{
  "num_hidden_layers": 11,
  "hidden_size": 192,
  "n_experts": 8,
  "experts_per_token": 1,
  "d_expert": 512,
  "d_shared_expert": 0,
  "hidden_act": "swiglu",
  "moe_layers": [1, 2, 3, 4, 5, 6, 7, 8, 9, 10],
  "router_score": "softmax",
  "normalize_top_k": false,
  "routed_scale": 1.0,
  "balance_loss": 0.00163,
  "balance_bias": true,
  "router_noise": 0.05,
  "init_std_router": 0.0128,
  "lr_router": 0.0007,
  "vocab_size": 8192,
  "norm": "rmsnorm",
  "norm_eps": 1e-05,
  "tie_word_embeddings": false,
  "optimizer": "soap_variant",
  "learning_rate": 0.00558,
  "beta1": 0.95,
  "beta2": 0.99,
  "max_grad_norm": 1.0,
  "batch_tokens": [32768, 65536, 131072],
  "max_seq_len": 768,
  "train_tokens": 371400000,
  "max_steps": 5595,
  "dataset": "wikipedia_en"
}
Below are experts of layer 4 (counted from 0) of a mixture-of-experts language model. Rows are named down (a neuron's output weights, with its number) and show model dimensions 0-191. Each number is 500 + 40 x the weight over its row's rms, rounded and kept within 0 to 999. Numbers have three digits each.
Before each expert's rows: a language model's description of what the expert responds to. This comes from a sample of Wikipedia text that the model never trained on.

# expert 7
Name endings. Final pieces of surnames and place names, such as -wood, -ford, -ley, -berg, -burg, -ić, -ville, in lists and rosters.
down1:560509474473426443479460493567535540471488523500583465492530522516503532487518526488529549547420542526545480444442503507506470604428453470504466430508500557454564510441523512469573479511540497491462503432460402487433498494478453495515549523518586461471505465500516508437497496454465535412554563532525542548527586523456543479494505559532551523550523453480471484487546511479513478441404493459429454500544417521523519507530593500524525516498466442444538540491498472559486503507484539488554435484500529545539458561481517490498537440502481540510483475520512510461428562493502518463
down2:470484551450417527475502531532443531474418553530509594506534462502471518491497489492501449533469374498439499437466533484505541458554499463470458524503537477491501557570527494520526538499492470533430520542540470442463455552494505503535439557529503536459456535551524541542512490473475502465558581476527480459468469468483502449543547459506512487567477534539478507514502518452514460560507482480584510442541467462594396474453509481529446509540481473430566511533554571430451546449512469500518459442505477499512496563540494447518485537506552476522477523465510587492564473576455492475
down3:456488599448453499535533527494492482452508553513507461465553488469542444529474425499458478438459585490512479519450484462582443506502544531577459497492464459515494548489443528459476442490473509471521560537505478495559461456467560463519466541516481407556475553471506501515481478516545552426545533482564525469544498491537475519467540492527531526517453470468505509515489467490600516520519460562470581456582510452495422494508533529458556535511513508548567485507502512526447555398420535457495495506453481509552502473482432495561470507432567469453485517452497475511486537600491499558
down4:511595516439473597543552481461539474554554473459517502414490497528498490477488466555455518524512478506433474444579506518521578485465411474549494502499554422481549492598443475483531408485483534496541527505551519581451501552508552502450493480558450426541494532535467449538470476512517529497536453509453545482443556529514432555506425467513526471464566536421518514535503468453505448537505470519546487560463493506518546550553504476489494512490471536503513465462441523452557513486514539543471475514445493527520439483462521429452524504458540485485483581468477461494531457497576484473
down5:555486462533460503396402503516516430507448521524512525521468414448459484567533529447518522505491529529526517506442502552520577481504507465435443475497443503517486513534449523511524511524483487498456506493518460544538493501559527451548544444477497461513472506505455483516496465483526515542633475485493489512498498503536515569577438477552455575473529489550555463471462489499483531532542555506554494474490479475545505430492530529560480498451504477533491471476426572482555391427586598515510501502509549399524458477501609439483496519537544515491523490489505435472505450482491494491
down6:502527473425595551458493462517495551471535566476524491495501520550464463507562508505496520513475518462428480526518479498483524509469445569543510514421457527507510463525453501546568456497530500594452567454529578541526540423607580531612483551440492490492495585468514526410515463477525513485487488510530454527450497514541538468523480489461398489492537546501431493427476548451501549425458514508527460508443410506444536476508526538464509544498509535513491488528528414508493505492493489427560497438483495514506437447431517519502552519502474465498548454537495476492488532516509493508
down7:473575518457580552566496413570436507521532443517459473510552428440560499559457485528469529499548535443513443488573538429434491494492563512576439490560491560499571489461466510562497546542557469481535580516499498447544507499550502550501504533543495478460517492484529525514560483518463481486524440485475503528545505486546447505428485452515456477501509491550518451493433557512532495463457474475519526552484442462501448461463474457564495449442493463458499538444515461508539507499521543529546518507546457508475482464490404564530564416539494551561507521454497472473464443527474474450
down8:521514477424477501540560467555507486507545456480513492443490459412536473541560480551561540439518534488546534570482547469476440539478535384518550475559466449511463523476593473472455502457491480493533493495504469481516420512450532474365499543429517494453518537499465546535513587475477485479489549494507511529433510505524547536468555473543483497467492454450509563528389556530535482528528472474529528520525490541538556519490498481500484497527440529549482515473478487487519469592460535461542459516500459491515492481550515487486411523441601576456531517536423474500518483500491498464
down9:423535499497545543467474436515484522563570514451487481504516486509499502456528536529489538437519573590527501493524487499475487529436539368470474514515531497449515524482490553558453516484506498439559457483502452477437516511529454439464475472439558511512565504534572457461525516421462502514509514536497543488528565544478446498482488451469489461543451447481537523509455509485489516501495437514516546449523461424515558384399530476514516527482541522544469568528527504536477494500523535516467545522520471574482508524592513553471550485553500454597513412495444551493452495500476523450
down10:542488491495499466486449600497493468490462493513463521518527446456473489501503534552429466513525525593479477463516457490537504532575447522489441455528549473498484488491500536558475528497491477534482440502516478597508555457423438496390513460505500557500517530547474485528519586498529493434564558495500426517498585513556503456500528555467499501469500494501514531541424472478498439539519537549488470510417535583575534543497485423471549512561508468498538434427512496533469464480562494499466439497493418464455570526535520497557464427501514502503479520540572521462493518517415442504
down11:417449507449510473477540433516497516582482531533517561469508521481526494440455560554434502580526559479526539450586490492484515511390480521437486434468514538475468493518486487523524528486456448477446531528498522475551561492552506417433450545452482501562498500484586493499533462446512486499511519531457466429486556556465482472499526540543531525531464507491504542524476475546434469443516495477484521581496522556552528508504494483508476572466505502519403545515500424512544460466551452455472507456551566460514481471417494513505518497508416571539542571515495464517536537418491534523
down12:497447478487577472506495466488459440479490548557521552473498492497493515521483490504498461547469533522505482517482561516441414484500476542532502592554529471464572578474547526455448569488628536413512495477470542524418467485470504493435488454481498475534506479530498491493501526497553495488526459436503461505485458439448501576414571481560500509482519470530553461582537476587508561540466461525521471493524561508523491436467489492514412556451565492478521490516509500547467463505454522478521506455496501485435485569448539491597568477528507538515515528516451463427447486458446526541
down13:531496456542526432497467509494502500492552512582539513539437503493405457449469494503457460482543510494527518540512490502467469515523498490506460495598501485499566509499522472452489520445477485446509445505445557508519476451519517501470493459533535516602520505521398490539504512551364517550526505459444489523501498554466556448467562498504545468511543536469520500501481442501537442526514501429578505533471511534512516494494495556590508386539484498542504527457505466455437507493455440530510454501541540560576501513472562493419609493496541548478547474458428421493524519520460491530
down14:425504535452467488469532391520608616542541446485525501493462503530542503530505504515470472501523485534486563505513484525499458485464490474523492559451523462498538503533531472458499436506532428475467518529436502453471469536554545542431544505513533449605498505497474507449541539563449514510579527448494500516473494542535535561421531456494528564451500539540479487500521441489486496516521518474465448508462545495536511451581415534480474524477487521508566468457466610574549451459516494504449474478516454551494568483432489549467442482506447447550529557499511486464516477491466436471
down15:525485481545537477492466470540431490475560510471509486529480445512459512500468568474441459518490519434468465494478520470524557498489517543478529551502452523459467516448472483516451547494535490503467553490460489572452588457476443501496442513446535558506538562471538452498442519563582467431529558501399463446443449546525599532470521399501489500553488545462549526510488472510500492502436499501498495532513494467521564543512526605503484534509483530453531464531495469581424539524460584481568472485554519589546480523482462510488469482448522520537468573485486554499494469517449414478
down16:429494450499485491526507502497524582404472514530511462519463475392448508590467534460471543482488458481513469522491417518471502575505496583441504478586507465533538519455535504436469517495500484583550450541547518499549574437410515567474559550500512497470545503501513533570522520485495549542561529509509487507527555509443448466517524440532503525434532475471531589471487456465479468486466479550437538511550532461473490537445475518476483506485476438475530489498428556429530550502540482522501436469525530536512480549460443495478515566518599503531459442511488445519459499464531476508
down17:442504484483532546539489449516513513551540449537548487493483530509504520533489549531386569533508481558496507518499520430487583523491450543437422499470555505443474490495502491461537510585469495518365394522524470546500493479496524562476496539491502514469485512512488541603547489486470495549472454470469490474509517519504478534447557471476431565468482464475484564484429545535501501449526514512560488544557474554496452520534558509456490493445519522467476445487497487508561515445456478431523504494567503549491503553483424492588403482437433531534547537543491493544463483481463552476
down18:466569498554475526535510454471523465482496568447547429442521484510482537410520478566498530550458476507500475486471477522536489491530487519483548455534474507525509495553474558516480519510490528445532466500469447544529524487514445586532482453471522552463489532521555481517513460485462482552450502543416506509467512584473475497488440512501531460473561518515451451515433459527480466491567495474410481492458506417528506493490481435515480570498504499519486492406424566498516537461470533509591494510541534490523530543547483545431540465521551440476465636486404467568521514565586493479
down19:504507593493473457579503488543536512437454537467523468420458549503518481488529555491456501501541437558464478483530470444441480629520498441495461433501513479495477450497536497461431557467520483574516580496486444516577520474452471505508460467498542490494543513528485482486508436527552500479491495461473461483509475529505516486509586454441458564481454495480502526465555532459462519599517479545499544484491473504522472522511535577565508550446511432565468517437558476521532508405514418513491503449538504501501492447525546567467423463536458482479430545551518521538527546542556510497
down20:449510490431589505538554447497566451452548491466544528499490506580522467497436549475493541549482480450499542528531506464468555478439495503473485593520481552446528455460520498481458524472527404431559464493448461425433494501534508467474537558475451496429549493504500485611444521471479539525504441441517463526517505528567459536499558495483527487504476532532441578510554546445520542521523485490467464483470492492484474492529513502478461473487571454516511488562482540483453555538545509567514493456549433494520577530505481501494462411431530466549479507506466580472526552463461534564
down21:476484496507509508527541556456470571488452453481475537458415465463560489416575476563469555387538474476528531492566455457443523538418507493482516507523506456485492558463552448532515542470480483496495424474474525471520489499471520549499509473492500437516484466467513565508547479486526473573582494534619454574537527444547534528554479495466488472466513473517445452460495457500460547431518495472506537470476467490575456540480528513520536541514449465485488557494512490457550485518476408516464457541540510503442490529544476505509595491533538524473474455474503609453549563496549531510
down22:441482523509502447459468545473505446488503457486489514462487543494481474374533530563451476494512468510538556464469541504448522594417455516537478476479519541465552506485508490481564548469546502496476495447502564463518508462562519506591500466596510536488516431500517463443579476490512463458478492454508497500505547455425500421473589488503527548453539531443553485546460586503458462465461486519529504510499587546585500517480504462519537478557515578504469449573447479472510501507505555540511508471429486565482515446560524506446503509460467502489541531507454429548439538532455519538
down23:481457536531530553560558510457526498507430427499502452468538579486497473423495573475449513494511467493459480492493513501481527513459570504437513503455545446503436524525607558424506495473496597543571454510453505457510482529533411560546495470623531486486466464498518494487487550532473487491510484425509509515500499533497534546475472505508541488571532501481581594497555497484520412476530472447434506467485566481509529530486428538484554421501518419512460475491498499474479494444481536459493498457480494549537446498547465546554550499489535510463499490534536405549480484448501538487
down24:470489490494561535485483513493540566533556451477501427557519542483524460519509468437489447500454472500537552461497494455586504503513485547512546495499538532450466532454475543584565474534514501532484513530474540430567495513483484500503536466500489492458431485451523477489492525477525511446564505397429472510507554578557552503532484490411477518459550494522499488527476471433500465479596471478515521444508501468485557441493441450573507475516570499511539537368559466533472481488509544438477598480489560521497502429499440582514491548481536493507521446497536420560482508449476481521
down25:533475439524424482490531581428576441431550517483511508494554498492589517470567504487507511543544597524523517532461502514445466487497422475443557526471482556500504439465518520429488512497415502456512489505567525540492532423507533459520502525426481519492410431540492521482578461507516477514503481505442505513463420517392534488562462460573528506522535518514451491518535553468515531523500516528513493483463507529572513517516476517576459506488505502586539447482487477459500452480498550547541477446505474455497479457447502499518553413418489476576490513575519471528518527452528523505
down26:595496507537434456530514588586378412515527600477473492502446475455483569515471488557483500540523426561525425473466439478500532531496464543496459516556486553419522480466523487551476536506539421411480489497515522494499544496496526540429519467482498494470516513512500487567537501537470411471525509476561475519524493555485519512531524532451520477509514554574479465525481556455450496478483536536465450468508431528487556535499522416470579528479505577484544562484505484438518537496555488548485471455458463550509463474522506516460528501456515531501453499466409509525484522502458535483
down27:504436476404543582462499532544488574495453409470556517536444520545485539544493470508523480518482484477501523438570491527460490508537492546433498494541501475467514431540542508560520523508591404443474540504474508484488497534493557428491544584476474441510477533562525467447464501512515541527487508522543490422478519506550452521486459447526478469504391547580467578475548493490474507444515474489520436469440453514497524423572552569540494563520423528532502478566528483491564456454512498473496521461508531535502485480493439490548487497491539516532536477492541542466501431463513488439
down28:483430464530506467509485590544520549479517521457516494558539533524466500546527502575476534514538504494546478531502531524470484484475624523525554495472442475505544485570479487460530484409494517466517621586449465592498493445543477476542500449521440501499476524426484547491482448562464432518510467513510479505438477439471521468481501574470406484535506463473510490510475478462488458507473470469431505450460465558472479556428455464495475530563435602534473531512481463536485446542444495502521529486534536508513499566523551523455532471545451435553579495513503445517484531528510510478
down29:493513463500478561502457512461471455493521487423473552597498543497512611487456495560473414439466445511537537477488492515490578483537485474466502500516446516522510528491449523512522500456560527571485538410565543451496467559483468548518496503455550482527450505469586510442564554431553534547524498488504470476481521579415447465512427468544535463506559464555532520507481536545533474444536446478494502541513515458466461491486471510471407504488530432481468486513401473515485500483553471470479534572499491524437487496535541518507499552489533512547490515440448509502451514509544613529
down30:501530406579524521491491430443481509553509532460415527503572457544513447502499479399541527493485480524512439497494444490434553551487497474517497515475481474526516494534535525589536521466456450542455479520537489532530509545490560505575452500591483519532462471506463474494462480443554428560432518467503494561519474495471574506477495519481529459517528544451464479509413478551510523514561431535478542500482503528546496492463442426538516520458473510441476462496553501509486516569500443556495527438398508533547540585502495568510537454473498471525488462530481420467571502474560552499
down31:494499493484548430526508432487519571497537516446500462486501568513432531447446530515550470435557489480502515497529526517537471545473523514532469467441519466473562566551518471478444491507509514467467541497464523566528493540381417540466509548475511488552529491496549599515450442476510528501504520549466477572488555579459480507543486449464460537503529535470495506491457534493492467426582488557510562451543466420488479501476470510530562463472442450492454507468553588450518514522532415529497590481565482468483516490441507505566477452402450452490545498531459486531511514505531505528
down32:543501494505504499427468521509495449511496530519470546505514571527528503483537529537467603488506448538386525506520535583555485442593518434472520506462495553515489510465515560469408519512486402490578493544515480508515507562494528504446493535504550571479541488431446474495506459480514529450474450556538438483461367488502444484530507562464480482466492526488462563461506471479508516517469426503531470517428532454516425482486496458513501501467451497577520489492477441545468527448560533521570521474481518550497511505552461573482516565488431514511444496539485484517463595502511493538
down33:486523416484522488552530507505532542539395504438492502519536494430509515467467529575449494481473527447473455539509467478479496522567472501521460500508489497556509515482515482513526427483559491533527454507550521447487474583488456508428475473564438448504496530548489574521539532476550563529534466473440494520561521443416469500490563524553507481502415462518548509543495494560485492460520506443481514463440468537465528504484513527512534479488472444453550488462588539474573520496481505465514504495496378498454541507429451380536484514539477553564539550492570513478542458487545501584
down34:519541449462502496499546537476478533431610498477573491558528580530505499478452568470503529514452496422479526522515442507452508472412532454531470497544436454562473453524499533522433521481471502544558471510492552513540482493536463501461517461489539576510437495474518504475378559517497484522460488491540523502453529439512523472535493502558474446518469467603540440465437445446503441497531446491600547534484487484483461411476523515482522539502467543458488481553540468469482509492508544483497613547485496501497456550502545497475553508488526617510487482457469534477446519520490540502
down35:444532496561452498487532414487558472524438553533500499449558574487460514509518537486535518531555496527571498484511411500527475463461573538492541483523463525462499471515497533507424463505464432467513436460493513527511519526458530562445409485464469546579512508466528445416521515550491516466465527518454525515502529469467542470503456472497549458476463478465518493538474473518578403514523486529551564466519574526553534457468498516521596478560508464551517575517431492449470508593454489495487471453472427526546536452447459535465521559522531530557505586490480472516458481466458494473
down36:516471530541514460471534554469447498445515456463542536477496514457479476504500448532496464532548525463513457515432501497487505490502500525496492563481497503537563505526497565520559549541429453534455446534524538474432532531498460524529507483503465475545466567480447592428600451553516506495505416488474412505441480514483555448504462493404475517466486530450484528567497556547443533539467490556486526555540462461539539545545477547545548530494514468541506471487528432520506486440447538563489479471476526525485443478450558469494412479489447474473554528600515542517495460470552573411
down37:500496517458492513512483568487471453563564463501534454558508498555455502540457428578428468491541518494453526519505412446515452456412505479490440507418571500458404578493473545522519531446460511489439519501524478507525501474500529499503494529503600507524558493548545482555551488539530561487522453550521516455527426487509475406526471475492457525563458543533585543471474527511475537524511537530434492469496483489464506527494513540484450459488498464418513528563482421499526456396487577529554527483514498418573499468503504523475435503467540542520487523545484454543513516481536512524
down38:487541507477514460492492453486458521530435478490547505462460562494582419535518509480509554499536517456449477511488498546511487469525480530506456490515504493425561522466536469459547453474499492507555463546488469475489449428490506510496491446490463506469495436549495475451487548475481503447534522563505547520461461535591449570482450450520484518505474486480474557524527477495519471468536545487498563493541443593555447480493544457539568534492502494513473457586475366409558536502510569529479426521561513435475548435436479527534512586534513547558477509512522529595496475418536527484
down39:532493612511498501548523456527491483419437540536549498495510480481501469525528452493445487514439481483479493483455515437505486492454510540496479554563533519563475540501537523478517487509484511535469547462519470410548529514450494547527468548505439548465596450480479537562515494509462551465515453447581427531503504463553537598472470519530463488549492580508506521509525488535502523476457462450510438494492477460509481522469504519495409503514530469482458501567540425453563476492522425475448536540551494555522483515467416482570506451451534447504443632491567486457473492469535553471
down40:535477446572499503481504523559513424605481489564529470517508479529578575484508543461533575506524535546514510473399504514517503530522527513574529469387548443434427475524498503514520547501485490450471499534542444531447423455491488491496512463503517509440458491520471533521451519487538485487526545459505477487465470432432532531544515444477529518548443524535519459554510547443492437482528576537449498494478495501459533516451486517504482513527498424549501461528534597430475504516521487479577526549500484469507479538497499493411526441488482437471504491399450497507527540599561491491
down41:545478537507525491417514520476547444509470498518503482540491497524441526463506515446561466540475462593417540476520465467539478470462489593487546536546438484558516478520507449471491452477497501488468464520483561556458573508571415529524506466537470571462551517468550481552535482499588594467558515541454457516493487524495514461547397436446448479491523446471485567525527470457533509490521473540509447463481471455524494518511529478567492451457455507487431558494532437544479489529513464545596499468544470492460567466498606553492484466460488479455519485464490522531475576518487480485
down42:516486421483530494471532494454507489536392518504497463549494499474467509563500484463431520470479512501491613468534529515523481503553506547485498452535506475460486431533468578498435523469509533541514461544491527459439435475479515477458514512564518482497561585472486442508458547489540558523465457487494552547582473504457492483493515497496454514519453521524504456530509553505510559479510465529473533466489457471443540441437569536538558466567446586464538523515495473558500463493465510458451495571515546498509477391585483586497440617519478463516481506498517533498540401503501458462
down43:454430472427525555473499517526524485528548506599483529510534499471448453471459461512482534461487496478495517500501494453498487481518503494520494468559561543496505538490543488472505491525469581537512518476456471459522505590484499589554518487484485437525566514467506445536502489546486534482577502518492471465475585468493508481543499494430557448592493472484503528483556554506432501525461533565472491531533458571483511471564479452494592486589470507514522534507595432516480513485452428391521500431510477455430480461521482566531481388453457521518466436552481534457478477544498451512
down44:561503517451457538550492500477521507472554439477473514495509521513565542510455560498474565524456509518481537444502547520473473534445603540509541558468483519423486495524445480497461465458502466467480556534522473510512467538541532473466565535547493453521484442476513502474519544503522502518517514508452461503482537593573502521426487478479525421481496520473521516430627457449524421453516461497489501461521498542485478515508465428503449556465487473491476446433524586537475533470543573415422510466444464460406559532473527509450495546501537438542553563499517550496530545561499514463
down45:499485522537510497483485454455549492443492499531513533468547534509488487462543535515548478460514477610567504474467475520550493436491535468483557548432457420470520517524449536516497497551476524534458492492539501475493488444498496556442519508471455540469508560469599533458477422550457463563429489495519534508609502567476570430482492506552514493499543452541487489454501546519467498543485576519497538483532475483477507414509368557476503499460511513527504475487490514472407474534526578506443445477516520572458425493435524464512511490553499474495463506486422437531519573546561523508
down46:491481622539482458491458554529453571539512497414546471569463506510495537426511491534477494530458551439550472482516500436513490475541515486519476492492544428570476503484530495487542498434517531544479542502516506483576506531503469492606509528477475498515455536473536449440418491532591468471492460501590452473551436450453511503533432487491463504468482542583452508470472509467516524560550452471547452541501496521467513523448557520530453497552491497511551535519416475463464574497485474470561457494445538526440469488485458508522422499529477504538498561489435583456554519454508485542
down47:551514506537490547447602439544503524524463497447463528500522502496474428554466510573487540496466493526509490485455495529561462426523476515538593511509522475551474500508555504515500498596542523548539496483463520543549447513511507437431467533479493531473520461533431473457426535498494535511430529428525515537551523500475541491445558516523455496534485492520435487492547427491557518571502546470481477446548588501507416563450483509407492497489502522507405537496519528435446492470429506520409420487500577494496503456519449475521546518546470540477445545515578467496468512486470485515
down48:502518443473518528559506484477526527523519429460510450549463473518555546450527608589525477552521583525543496527427520542506432526541461561523546498556485513520490539463525522523483488429472537468513552504457440610517483454505490536542480527501568514460456511517533461429544529520405531520497468540505545497495501510481472517510517557486453529481494470534477473500483494507464576482447538471466436444480448561531487547452422452420525468529481527510552445504465513517484430528443509449603480527540453488451491481400513425505486512546503493447544502436533514541498436486485510492
down49:467452475504556485453420551484415451452492476429566537380532554486513542500489488522438524494552414586457514498462519486507419460502433482524501494483438526533540530493558503502530499484579491502466509565525520500566509491505575485529467578501455568517546539515493435544534538428527516513491498497548452550438439469491478498506521479531441538467438545525540529461538541479531507494416492553533399473531483488541518517527507521493536518491583497570454473491524424483565489436471534537522468454484515543397466556487508495504498461474484503528523537554506482485479518482522492460
down50:514484442550513478466522599520447451478451546561468496460549514563563534454461489471609560528465491490452515498393474549479520542544538433501513476488512534479477524517474488518490536421521470517563464502470500554520504581483460444519472442519462453468527513357454467512415459478498569485441512507448486559492516524470561512509557488442481520501459408530522505492500553467536490494516508463483472519462473475493508567555541488486485538563494542495466478508509480488470572481487481557539478527466482498534508516518521496485504572451589461457517471491588540462578489562447492482
down51:517549556445540467446480426533466533516573530477464455556526508471509555476506514578528488424543544485521476519473531465417452557443558551473518488464447497497525518452449468455520508456462545543588561585553509541434493518424462460448484443455501487554495454519495546485464544464491500483460561505508538519482535535479534539524490527465497450508503551473462548546499447449536465496461561501510518493473565490522545473475545455483503501503458418437546586459497603474534487466523569466465498506428501425512506493502441476464456588455537518472519524495509472515509524572458519535
down52:544435459511465425522494459470481503478508463476525486534443514523417532438463495545482475521548477443469517410519493561547482481520578405603518552465539519586498402495529532529510513472541472553534534460491466527569485572541517540459464500533516504478512487488522526487489487423428491510493446515445542542468506508520463479516438483541472515434571547493478426511492434510508519527505501462509571583536423506500451524509583455483539559522440544437440511538532547531487489491552436491478506555465466473525537486517499508472490555483453461474530443482523496527490542532486600515
down53:497535541483469601524491555493520494530536450438538404482501525533514523521469527454538512548455466543518518556570497478511500464501551435492520487519559549535526399552474530493432534474470473445515535562410470503510463513472541501531530522420579383521457500427472520565526491494484555558511490514508498497461557529434514567504506489478561485529442488490511503433464500483465425550508510399501424524469480542489474467509508449556461571518505530534549501541529482527494511456549529473496426520453511474573528488499449497544517529517558507507494475520453483452492467480404495433
down54:572557463484541495432415473523525467466594466495462498520504452453522508457513514447470478424528460477444523446472446489518535534550473560512505459531440453547533450458515494544516471530484475545499549500511512519486427479490488490526493570497521517574509463572503449544577449579529532494439508488530573496482545506495445437511429508469459481472531531529506484504532402503528531523463567532515533419479508485549484444483505460497584476466506538521531534494571448519559448533552433491484445512489527555450565519498524439489537531537581456490502412500475510497454491575453549496
down55:431520464463454500564557518460537522507561492442498533508460473551470434512463491491495458478531548531541490455543534507544460480514509416539498516510521498463451522507482563526589523507487425607538454541496504556528496526496585566456476512540479467523450431476499435468472543565456496459524426534502538507543560532530543391535469541419505494540481449420504511482519486451443488490502531434466522499547528513479497507495471488535489484475549500469526519407459530524559504535505451533503490465454465540551455527424468548443468452547510419475539509577489543518515525494510587467
down56:513521526482523440451458509550556552532553523523457494524461489522474445526463487517510493479537529462625486477489558526447487496496513579500444418533521472497481420507469571507464496541457562457510446418480466479548528442474475488514498500420526480447537524500517539539543449489518504474500500441484430487514492513544476507472507531424502437519436475541507549523491436520440578462487544498515583488491364559468595544489481427499478578541498550457508518526510474478473488541600479521492522562485513482469530495470501519539566499506544511478469414469531555479520473516498566493
down57:487488467517475489516541532484492477531526593439492562480540569503469524597507525428558493530527490518488520492531513552499485527503485508454519476537436522544444449501508498497461542481472416483547411495478527467446520539497508522554500575509514431440524507525532479528514407536494551545526432472518494409534555565478449557458491558537404466517485547451569534527487527563531488426542533473508463474552431511490437465518562554484506484459451533493452495544478503535509437512505498479490418475473463502437501500519519472495491562587542445506567533456438415469519515483510499446
down58:536459462486518512526501516477543480559482467498513497561459471463508537511494454484481526504495456487497512425457566530516490510497545555510453522541465564480481572518545495520526525501553536544451532501573470563495578450501514506499511490536530483420574541496504480464517552529496430466486470538480481608448526470504443422527508529520468499486524484524554443527577477487590545474527525447478470468404441513419464485423531455446459424508467509435542445598546513578477513502480535536504545501477475514520522486542566511438512508512495479547548433466434463486510481458391456513
down59:566516535553484460472469526496545494514403587487425460556574462477503463481516419548448471471531498498546548499476533472497506440496515528412548552500478511563520472475516508501509463472492481530474471448500534517490486516515527477491447466529480507483507438464529398450510498516547427569477547522457509521510567529521539474498424478523500464490526464490433485564555527489541472494513471537414511532516516522521480536528445485554482450494485451447510494600524408601538499546524446514519496482464511494412534607453580541516498450505557521497563570505493475473475480459490461551
down60:494514549516468553495501517483515520533534487451483511513433571525536507508453526487430514523472457505522414506475538579464519462579502517473472436485499451492483439475381498431453527581505511512531532519460542519541536534552557515473516528441489516462545536501457475591548558553497483497424512486495510467460508516480509486497501484482534476521532540568503493505523565523480458530506454563465430519441491548534466544546454445522524518543527532549495475520537552485540504455536518470491419491437485460576493538492381483497531502447469430503410415511473532535544480405560513451
down61:521569491532481467585424502519556451559493519490531568459473542543515536485506460457465511544414450526428536521523475520464479470469594554504530503510560509505469461491525548550462531563456454555484482566509568481490425503481509449565504430465465509541531520462452515513512533525456498620431520457443453517501429538422491464509440480466487538528564504557457519481512556501514513430519441478482523533517544512502502427450447412580528522505518486461533534508533520533491454543552482504477470460508507431503510489515571534485445447486462499495523541497423523538466465488547467503
down62:470419532552482457443440549458508539488427492520505477504499519485584468509549497451459534521543482425586492531579499542528489489502485530451526489445524514513488488512579449467468548510509479507428512539543470528484456471522456523530512582481566514519476549497526552452500484485458486548462579466451464457512477500525558461574529484507436537521513448455510530509552539520469475498500625517442457446469491541509518565520534490457481495533546492531472443494502494463457453502511424442440415471527488477505480481509590495431520574561482510461564473434505489541527608508503468475
down63:501458506440476460490494480540445481467452590494559488550571455471489485500483470515454483431529484514476472446498494512489528562411568507428504496477554492477550494437510534537445523559545516523540535465504581489443456522465490588579504581481526438559497544430473501499463506473602504488532475515452475513507549522531482555473513427547511484535454464475460479538491512505537487514511469465495513439522438561512492506553510510530532484461519521513517516442516519486449526484460584440428507532454566431564511535576474442521528581447518463527504430474510426564474449501541522494
down64:479534478499468489444510465429512543419554458442471476568515488465411494561457468521470449471473496519461482443518455475541523440500489527481526467509468510524551532521498521522482548489485503484508518529514524487462514600496514554494543501526493466515420448505583562464436490444463520562545556482520548481448548529507534540419598452559539500425544525509458472526495509533501525541471495552424482504519505470491378509485570430568568524566516508460566536544490552490556478530513518517480535461471547476479506471495533550447496550524447432588487475442499478477473482476448527464
down65:423546576422546544533539542568515488590445429547475540492484459494492481490449491502452541459499495476539482438580488473499505507514526561560497471601570520515479481504528492462507473483532524470460515479496550539535457544467479469440525504507549502580539572508522430598458467539484533452473501511523551458513519522520473456536477519425481545466537471489528443525470466535501538565498455455546434471512448460407479490541547560424485506469499531501525506545516505498529506497498493509509483513440476479440515549552525484521469501523476466528421518456465485462466426429463460616
down66:484445523536547512394462598491480443458478536517505538536508439486455504503506503546516578496490478460425522511569470511489472504547518556425576519431443564512484501529449505514529420499543488583536510516519538537529486462525488529548500575490548460491490581510534503497529436539477494499546501559508500584548502478461519491514446424527509492516503502526472494545520562501491472449477491442469452467590482478415480520609516468454457468526507508470554495513490377541486453501495471511500480454465558450564484515460519483514545505446544461533558505431468431447469494520493484493
down67:487487423474557510521484414538498504555538456518560547500542541472456501459465477489441434474404447488484457490530508496519462491553456533509483533466514568472512456555573499529457518487420577488475522495476434415498448567514556467573504498446459548542507474527481480571510415528570545513532419511542464559516556511507466530528529480525549504505466466497459525477453563539552584453472482490532518487546494452521528497459471505492514484580454521452493521545473574482522517465480496491508461489588508488472462458521512466561415457542520466509474486459459538418499490548523535574
down68:476534542513545528476479519478519501464483498458468473407491576489557438512559490505476496518554485559514500552461504486489524458546566420449594466509589490487506463524525479521516523520588511525436533522557565438451531556590465492505484520546469467495513471546503536503462448493467552537503497493481503436516455497486483454443520458534554492510459472452512485490498498493533442528568544455510468486621524460472480488444460398461482428576515451465491507563497546459543458481530515409461427532546535509524490522566483547456454480471450495478514473565476499566486516568506470477
down69:575475523593523494423446561508551456522544516472516472457539546513480502507555460533579511487463485464566415439482497507509531482480488514484397504496535521508447502487465486528481505500545545428535459490511460549565499479564556501466459499533490486591502540506480568524501424433475534507472493489430488477493528469540524480508424459487534534498473450512522576517486518503467555540472464557483507504610440522516532519471563534499474489491431510456565562556415522472533515483489486457584424514457485527475465461491553488495505493479469557409522472530417463508460491475490513576
down70:495478581480543498554535504531516481495485419532508517499531566541537492572488503552474452477542517449530477511519496484494428487527513556568453563479554531515509484417534404496507438444503479470492543401535512487472452470470527515482533595486523482496502517490534432472564522487443499490575492513514529477455488535484495549428483609534467505486529533429495521472463452430436444501454533557491474465465510485465482483503463410557470526497478434535504475448533509476531467485527504503537476509506477549544489477477594495569511566579519544377507477559486523465508512544541467451
down71:565503534500464518480487493512515476485497504425492471513456478518549485502505448486500523456468523501480431532513494560530480484451406447526546576458527533537473504488488452570504489418515510448471488446449438578474494499530449547572481469561553534562532493583551499474480519515555505571472507490431488505438533517484463498517436478486532444505488517496548489532422515486550470588502515510479568533501532409466498462506507418525524470491483478491519545533441501416627500485544617565449498418501488548506547539469473513564471563474531534470465509454495465517486490489501468548